Below are experts of layer 5 (counted from 0) of a mixture-of-experts language model. Rows are named router (the router's row for the expert), gate (a neuron's input weights, with its number), up (a neuron's input weights, with its number), down (a neuron's output weights, with its number) and show model dimensions 0-255. Each number is 128 + 24 x the weight over its row's rms, rounded and kept within 0 to 255. Numbers have three digits each.
Before each expert's rows: a language model's description of what the expert responds to. This comes from a sample of Wikipedia text that the model never trained on.

# expert 43
Description: Middle syllables ending in l, rd, or rt, such as aff-il-iated, gr-ade, h-ard, S-il-verstone; also port, land, ford, ward.
router:111082102092128166111138118170118160134125177144083172151150145110151092194142092136126120118130142107113131083141135100152146135170132131142167109084128118156135152117102136115108077138118110086128120112118146164121144123127108148179133119139158150142129102127126130128144153077146089064121173162107122138141089132070108134151116122140100160149097150147120113169125102138147132096159122114143125118115128182132103181140089130109131100154138128121101104111137148149150078131143097162139136100114143102110121141100114149105137181108125113156129056099102080096125122100138104123147115138124113129154117144134125118120119131139133146114117147124106102113133113140153148158117102133122155116133140139083150122128142138145114121134102126131160205111169076131115139107141170
gate0:138120167127150106138135105169128141108126114152103116142128093117156150163109155125095148138164141091088175116161165126097140118144108113181179108122124193116155113140124116140137116141165134098121108131113169142114146122113128112116130152127173130147134128133148128162158141142113158087114117111114186105134084095123127101133081155128059166083165156128102087142111109119106122089120106113168149157165123151124112132100137134115117132131148135102173163151101132170144116112149117151110175138069104118111136136106083184122119129135122127138143121132084136152106145108148148099178139105128137139173097174107133100145134141118105105160084133131104118136147101081163115167147133140131138116160110126127149114144173090119138120165113154135160144134128104130119141110123106
up0:112148140118112149111124136135118089138129141147119166150104117124143102141117109111151141102191126132100169148139142116095134100177089116100129127170128150134138139126139080133154144144096091109117099129165132086170105122139131107144138115116150117164170109171149117130170133162106130124083121118140165133147120111115116088150126133136129134103070140156154115132128108170127096113152112137139140166124129194086104103132101104106124192139112108101142116129105109158143124104127104137109160130107086136118116148083121117137080114162116164156125083105119124154136134130122108134187127112146131146132111155147204104157150100109077122133110119116130124106077105139166163127113170116141161109116138142107133122088161128137083145139124131143160144184154128108128176127145100
down0:124144159153127080175122128158143103098088067162107151123127105134140134099113111097120151141096146202126130091091108156114189141095126114124129116119089112123132081119092143133101126122109138144151114130105150117143149098123135109133120122144118169117145100147161164179145116117135116125089124134092118122080125150130133137104083136178131125109100132098074148118134088125133105112128153105094124123112095125139137145124125134108161115144137145135119121139092115120134132102137165103129153153124152131141110102123128117139106165114162130160111130160108096186126140123104184134075118103166119132120129122173132151131175138122137152120152135140139134154167088141190115125167120116083100099131132136107114094107122070095142134109110159112153113157118129118085132127130199
gate1:102124119097190131134151149152083092140134182142121139132196113153145120115106126136158148130160078122125130103123157162132143111178155177159109108152134125159136096135123108171122150128110139154156120140114119111116117148100116130159124109136172104096106125134091130140105174140145108131157117142149157109151127128132088125159123127130122141157081162130140137125089129110178124110110149143146155143132134135137149110105121140117122111152111154132126156101126108104107068121151150117140115151119116134166131118131127122117093138105156111126146104102141084127098115100096140133126109120156143119096103148170130150110139105112086111131160157122131121121094121103145131132128126089099077118139149146179014098108087139144106107148156138115088119077149085142123149132149088
up1:148096162108115097142161128146098172142151049115108129121098116132103131123106142134077129128167132138118111143094132144139125168127162109128119124089125172104109131105116109128137113094126135153112114159109174123069126141139121143120126107149154148136116097126120130124107136107101133175121143154124112150135134135076122134109101124120164123156145115112108151166150133125112124117147123109158104125085156077071114159136115165138157103109120138148106139131123171175098141079160129114149127137124141116128166138146122113164116038108118160135104158126119183113151163115151105120102173103098126089100107117156107088119120105101152131097098092176087106134107121125143146159151145105096122145136100118157114167108105109134156090122104109107126138153119132093092092123120148
down1:131149091182139115152098120114130152128127158093137103111142159172115138106106126132137153158115126129115103109152157103109123136107147124166137128139145146147112106164093143090119173124175137108136123122160132163115119109123105091138092127167101129139127176119133117145103144043115116131101122119124136140136151121144091138141110170079113174134102167112137120139160129124130115152111186108129123171154156137142144143119141152100116122122120127090140113174136179104145156143112135119130141110119158134081151146099173129107102114131190095130134124115126102131112098133091094122127141089152141086098139156080149139095163140145152102127096172096093143098130130118157110124134115124145112152110162115142121147131107106089118123102095097077107098129134125116131069101192113
gate2:139113124092168106127128143123130170163105182133110116147115127166177131143127134170135127109119079088126121119146107084133130132101097164142114110069150098148146126136114141149111098127146114112161126112150131162073129169136121135132127142159116124109094153132139112164110085167162098116151157093088123082136108130138111154112146142131122128086145145119097131154125110143118168135154069131149148129135153152133135161144141111105130139116149156113110113130153069110137114151140068111083126108112165104145110118113123132120150123119148107153119104132113086146133131115114080118132160101120102129127137105172078134126086195157141117136112119150134114103145125098122145140148136129130195151149133120112113151152152173075165154155146124130146149122143079159086149118116176
up2:159135081170167121166133120167143132135141175119108150132138153164119122154121142119117124100166090131127148162141105106111145122075132150139107078115103099146151146097142133158112165160099141153139166158116128171127130138127123139095138107088135138145142134118105116109108081139141106114158109125124187116119125130149138149164144118107139099104149127105160067138140084121141147152103109099176153136152119090134136119124133159098106162141083107111146142134106170152145126130106103144132111122156148073114118120106143105146121199122106135188180105133112124163107127132135136077142088100148126129101108115149103139124083160152164126124121135163107130074108140106110125141117150126113189167129122123104143128109106142086096144119156134109140134104137103135158126090149102
down2:103127135121148135130124148125197136126132159149144105134131148120147122143123133091113143115144120130102146131118133143092148119146128130089136185098099159133123125121129145116144104126110110106091116104136113130110131136113124124080060123127176080153156130059138125154128122154123133189166121108114132127120123115128134098091145110100100126151142100110120138155117122172126154115206123124135142110147099109116131120193085128144150134163129064098135105139124097146101101129136121102107118126112128170120108102172114132142126147130131100088139111136197158103126129118097164120159092091180143154146105146072127103121168184116139148153092135150155147117155123129114153148106113107126136124100095148118161154143173128123138158143084139084130116109124141136112106088141123
gate3:119139117084137142146125111088106133149157141096127108098160134110118133130121130143094161107115160175095132134159114127151143150142139127130189132135114142157152120135118132141117105131142083130137127110161153160103141136116177111119110148145163131161091100179121131167160111128125116096109115156176143117173144141099069103146154136157140144138133127156141136119099142083122126096141134156112132130093107141158114137149132102150124141059150123157103129140109110139151141120137127089134150112156102128123147142127101169114129118152112145143131155139076175147103157074110116165127092134100133101153131109147118130095156130113118171153145128160108150160143093103114071104078106199162124153113155141132101081104145105157090128113151126152125092137148110080104098103126151
up3:115102112071110091140103125142126134130132146077127143128090106103149144119157114153175177182116147120120107146165169127151101132099132154142192076126124135134128113117133137136137117130120161109157148136153191163131147144120108140134126166086151129096138114112136152144144167104092098122134129117093135133165096132121068141159134132104109135129120127118134128113148103096128088106135139173108138137108114193086105131095118096130126133099182166132097180123118119141160118090124104142129148074135134137127125139111134154092136084155133114139113154098124104133106157102133084105139129112123120079118132135116090115148107155128107136129155145140135107137087136176102120123091079134147087148116112150100086174180127130122113088144109115104148110105165130127133118112134125
down3:113175081143106181143135111121125136143135128142157149118102131124072145120122146127137124137168145099134125168135117161152116114099157104125127135127106124120112143167176124102161120114120082152088148122137133079134112146128118144112134165115154178119121171131121086075112163109124138097140176171128160119116109090103132104097149125135093117117134150166083144121101127117121094149146094128158139118132142131172120124103123122130109140086131093141139154097124137120163122141156107127148130126148095137079097114131101118132150151160100186115135112148120184120148158172169140139138162155131142104159171131142153101127141125138144144149140155131122127080154104083092090127089108146132138139154113112118134105156102150125118118159061099119106147091088082152150113153150111
gate4:123124144086105118112123122173141116125092100136054100136156125148136151197115093112105126108096124166085156145150122105126110177110140121110095087104158129125138123142126091121138117129062128146132152108100100185115113151124148134135127149139173142131106138157143126142132108147158115092110140074133136109123142092068114139117123119117125104089138117132137106132145176153140153119082154118131147073124131132159142135155153099117100129076137117111124150138118141135126087146104120125119101120144147127113148158151144156099152158144186168133135101134140118146099119126141111099137072129137127091122106117152131148170159136142125142118157089140059111094167149134133136101093135127161121158144140163134156151098142153106117137140162109137111146159148087129090128110156160
up4:114101142109097104160138158113156152093157142186146154112127167140132097170154114191145153166128136147098100158117136159119164150108107163132109154134113145121133121142150111068109069138141133115125115134152123158093146115147121140133158119135150126169101141139086128122132157132104122147162127176154125140138121146102130137125146164152140133099151129135167136154098120177137153118142133100147140130136135129115167135176107132118147103143155198117119081170161118118136116123162100119163146131131116146150144121162122106105103101116107137129160106158142168129138145125101097084164095102163098131107167134130118075168139152133147099154144126120132130114107135145106102102115089133148111150133091138062148114150141123146137092082166093133142127147172170153145133153127137
down4:174144128150111098122189147144087088148113153094183119090131109146120102091145124116148120126113111085098162129160142150143122163124150106102150151132129135114131102132127153143172148089118146152116128107143140135101142140118117174085079131135131119160130122119102167137130115119120098145135179127151135143116112084144129161101128138158148156113147119102156125155125161123096131152181157121143169137113144164114105156153143137142135096152092142126129146146139141121132137149145097136094159115176104127138132169106120147142111127157153072081078151161132088102130115105159119088054131144144127130131086141152126144090128132119070153143120135094144118156153144146114171099145161127112184143146136154122102112165126134113146134111139129141140093129114143109084141088158148
gate5:161108127155128125083165127122109143109115135168124151145101106121110120123087103134138126141147158174146151100141120101137145115115102129132153128127192155102173112119114177069145112148103150117127131135141156122096121154091113097140112106145132149115108108165116165138090167122117175147121116156150116098092103119163098110131145110198141136152131103112125140128137160137081147110103112140145121117152131134110152104073139098122139147174095146137145124135116134151132134150090101180074104148113100125128115142128092117139084121131149146106108082101097132115169111135125164134142139107144133136138155106118111080102097137172125094166116136157120104070136150107152104111147083126175159095123095157121118137091084161132102155135095111132113107132118144115123125154128088
up5:160099127154123131122142143129153185156125113157156077136133113144113147114134124104101146124141120131142128122120151100124127145141155098124129133120115144190131102173172100167129096112145099108156112068144170163133137167177162107134112131096133131136149100084110111144123130084088092096131102132137140119153122112119127122141120156087098107115121134133096137149109126118142103110156132122119137135142137089110117149119114099153155114068132098098113164123122133115121141132098124084140150135149101092134137103124063174158107142116167132150101119110145067133094144146159104102086190099116148155081105126114098119134113179154125164116068134116125090152144102109104136121106120093098068108114169127123164126149141155116130139148113139109117119124131087115124140125114151
down5:116161119134148133136117119156116130113105109132112162142140107152113163112133122178167141134169109138104175124133083137127138119120158176086139139090170071140105133112144140108129114089116115133141146156133167140096159139174121168102121168174140130129133141146097144111117145141117159125115121153133144143153178104156161078154084101131136109131144125149118123102137112118173056169153107135143088126126141102115087111119117142136159149143152173160139155120126126118166147107073156100108086121107147133140170155090159130174166129173121145138114105127144126159175153136140145150105129081145112134106143119106151133101161130123144140169113151108139111135125112134112141142157141156144129099105134061085150156172097166117123172131131139139119114124113121159136145127135131
gate6:116114145093073129111187124073121103146119134160110179122091094135070103139142127119158143116128160157124142121106154138102106176163110099122151152124158146109195122117131114142104094118140097130158150119131115129134161089127143164141166073138174136178129126148107139148155154109119132127111163164113101148155128116117134123126128159127144110129098083113118134148129147124100122103087124145124103151123147146094099141131097107099134074156094136148137120075169124102106137089101118109129121114124141136108161118151150104128107139132159116099119105127109072155117121119109110142165110147083141094118117130155159169128128131135154132137133106124142095100152079131129157152150142152165154094133142141090070136158146138178126131135103145076121149135103140138122127168117121
up6:121142138112140138108180159103120084108126145135060124124134149102110099116118112134108112130118111121121087138098153113095153136126140118120101130116148101126133153118146153136127117113126140175097182122105093110140138121125138189083147117127118126164158127094151124169085138138160149138117118159124110148166197128099160141186128167164190119083152127116118162135111124158096131103151109141109125108074115102120112184128153117107131150138166128136145143099181130155102092155155089135108114118098142135125135120098118136104105136134130134167144133145157154154150105136130130147149142107134122126106159090125122118138142114113106108091116094153150130136125106119183150134114152143156142146173106082130066155087127138113126137137127113075120154080115163126108147160139127
down6:126119119109155123117182127148143167118131166098097134171142116118117141120130120143160109083092110161098089090114115173131149110103172087149119103125123097155119160119122111121150132111186088151178129133110130145119090148125136115154119157132108154130146113135115160144110146116135124116142104140143135136122144142137146108167146097148164121143162111125115090154132095150152131121115086120145146124097139149131154109115121120142172121150136194103147111108146117123118155117152105154149153110112160094111130182121105139142132125139084142114077132108145154115049096160120135135122169122119105095133109081119132150110097066159113141140133098118180117148108137129112146116082114119164126111111174127200127148181129144142131161129113149107161156126112087125106144119151117
gate7:127116143133118164125137115142119129131109155107106151125087182149162141132127138142098116100121090095105105125145099194148127130131143115115141078106108123134123126153130125124101109075133112091109120166135158126140148122089092118103117109121112125158138118135106151131137125149116122163107143122102104139151089096097099153130105128154070129170170139116142125136117159099155120105117129084124109120139127053094151121150126105125137127161125135136152148142142121155128115084116102136145092139190130091107101157117160181111165125118097147140141099110129115150150160107073129105121106143137082129139117133119142160107117122112105142142100112109100082137095155115098118172129128118177125132084131131122176056143144145125117173137105138178188113142124110146176135154142138
up7:133129142126088180121114141146101153088129163093124122115098104171117125107127150186108127118110124065144115116148079164160138113135140116127156099123160135150141100135127143088140141114119124137120111155102134144153149107117119115114099111142148134116169114107106127127143085144120136143097150128106146113144085099125090154146167109114103121169154122128112144154091139115116090096115102103127109152139146091120203078115141107158108100138129139130111126198123147134146120109098112135141070094147156098145119137135166142106114103152100125115104103117114110145095140132115091076162142098135095133155111125100161150111096155139129119126143167079129111139103108100107141121143166120182116172121153173104143104120106144142103136157106118132169156131148083142139087130142162
down7:174111120102174139055137106139143148131138136105162120115142134116142107145129108102157154126123097147084078143091138139074106136136159122084133132116155170146099123155150130108113136168121154144123120096142131132153139129092134146119154159110143078078100131099168101180096175117134110122103129137153151154105113137156162157124147099084126169120190145122131135132126173166127145130087094143097145097112137152092140082119147136123106118119101127134147117141119161149097131111167156169116110141128160091146147088140124107113145088146172112114164142132101117157107129097179185094131123125121134136108095139147135155101107153145133146113156152149147126099144093127101099128165096112156126113110133111122138125116143124134126104138168069136139113113127139113105123146145142